{
  "n_layer": 11,
  "n_experts": 16,
  "d_expert": 480,
  "d_shared_expert": 0,
  "moe_layers": [0, 1, 2, 3, 4, 5, 6, 7, 8, 9, 10],
  "routed_scale": 1.0,
  "balance_loss": 0.00274,
  "balance_bias": false,
  "init_std_router": 0.0112,
  "vocab_size": 32000,
  "lr": 0.00757,
  "grad_clip": 2.0,
  "seq_len": 1024,
  "train_tokens": 399500000
}
Below are experts of layer 7 (counted from 0) of a mixture-of-experts language model. Rows are named router (the router's row for the expert) and show model dimensions 0-191. Each number is 128 + 24 x the weight over its row's rms, rounded and kept within 0 to 255. Numbers have three digits each.
After each expert's rows: "comes before" lists some tokens at least twice as common just after its tokens as in all text. This comes from a sample of Wikipedia text that the model never trained on. Tokens count by the router's weight.

# expert 5
router:139129094140134127084171087165185099189117112058122094145115115140147124101111102105116126139119143132117113118122134118103129146169149192144117115139104137126142124171142091132109112078123151116157108155131119121131158125111133102176133120130123083151154140157124130107133136141071131135128172101086111133142103120142131149106108095111106107145143152133139128139121121128127163146139145150160159153110151126104184128130134177114109122108149122119135174129095140065112112143132136184067135112122118135156153117151145168128089101145137119143160090163122107137148109118148138112
comes before: "|", "\n", "-", "==", "===", "In"

# expert 1
router:089139176137114107100099140098109127143123148145127144105182180135128143116137100143178115120147139090126132155184104100129140111129147177098117140102129136142159103107163138149157154133135096094111171105138171096154102113100126131142122166111149136138115147110093111125100128153152098111150127145163147089137162107129131082140113124131129123102111111145123106189112103147149141130112117143091095124152166154108174177129095105116157105110143138138119170088137128102146116116109145112110101137136094110134093180113139106127154169125112149118118143151166190142136155145102133143
comes before: ":", "-", "\n", "=", " /", " •"

# expert 14
router:117180142171129151154130182142133150161105109158167092092130116135125158083115149132149108117095132109131135122134178118137148105136099115099153128096133113145127159139069072155116069143150142148094099137122116122147122107125129136093148130135155104071141116121137142123148135128144120099079144148145138115105093153122124129166141136135145169113108094144135125136103119088101126098127103134101142113105126147136165140090156116143144175138108139135065095125114092149117166135134125174148107140158107083136119139129149094109101125084128115158109160082173113144161116117108126139
comes before: "\n", " The", " He", " In", " It", " This"

# expert 10
router:123117105122137102140128164129095179090190152135085146118124138124117118134143122143099105116173140139121137119149117107121145149097163135120158132151148141123086129105150122115158120131155113132147112100133126074145123049114135084179094098130107110113104100118128185140155146088105111103084122108143101112147155167145133075127122161157104131123115141126117137079107165149141119186078127120121110138115073104134133089107111076144134140153107162101117085154138123124139118073115138142114164129144140128116148142135098143130152099150152134134113122121106139140141159130111154119
comes before: " the", " of", " in", " by", " on", " for"

# expert 7
router:102119152126120129095123139091160114099146119134144129150123118119111086136122127125120115161103100143152135121135099155071109140177140133127104086092144095175103142113166169106153117082131111166114101121153095097146124169118132119141113133116091162141116084129142117165153136140120102095171090111146122117147122141144163129123111151100144109129138159089137150129133111120134099137108186102105142075097121130169098090097155122152171152113137147141122114101126106164099126134085114109109100132142097104087128102131093155100123165133170156142149138119158119102133106133193132103
comes before: " to", ",", " of", ".", " in", " that"

# expert 15
router:140123123096106118130123146142121145144064089155180122136142115154139121186152165123152115114151128138143129144150147142140153106105127158097094157149150106147155126139170151169114131134171115076097107109129143196119112130141128123143139126155157118111129105124117131118139164138175121128091134114130104133166130084159104075167126137091092116152125129115124134130114126121132115163144103118159108118120097156165129117157142133114068145100114144169153108142161096144135105136147123072182110110125140168112151134131114075142161098154118142117120071085102122146119133137129130143
comes before: ",", " (", "e", "a", "i", ";"

# expert 0
router:112172097144104130109129071112140164126148107093134093107078158112095130089157094125101105116130106119100179126130092098136101099122082115147148113094125111108109135170100126143077155160122177132132148158135122133119146136122118143102145136178139153103101142133103151145135116143107123153138129148136158150117135148056146154164147175138136137116103127108169143116122118139136108104137119121150124141137097113129161154131178119123157143165144153120137128105155158143170148134150132108082144151192140129180111160135152141122121133144120157134168143164125110107106101109146174124
comes before: "\n", " the", "The", "born", "In", " his"

# expert 8
router:125144150156130132104126098110140073158068128114116132100142158136141148128143177121093154087150095098122146148067135116140098135103104168097116136115127085124176146108117141154140110108167131125136113132122129172161106086112147126126108153122120127126107170106140098172094144152141125104113126149172143153096104122126106153136128132142146134117071093118144119102142110078157151097153139123086138106118152126142096178110157200115148137081153164130127111121102109113126129151126114148150103128134087128159112145106141115147148144114107140112101172128124144142159106128107107174
comes before: " |", ")", "N", "W", "E", " m"

# expert 3
router:153088118114137156134137122081119134120110101164093109106154057102132161109121125150122145153133135125104089148149174115139129111157126094140127097136113126146097129141088165114117104144134151157118168108127110112163115106126093139090128144157140137101124162103121141116105119159155105156111110142121137061097174098117098117109150158106120145114107139126149133138147156085150122103086149126150093124121138127072089114127148115142088153119105111105121104157139144144127150091143131118161079135074074128121137084095157152137114138112127114112112104097116120159110162115130114191
comes before: ".", "s", "ed", "ing", "er", "e"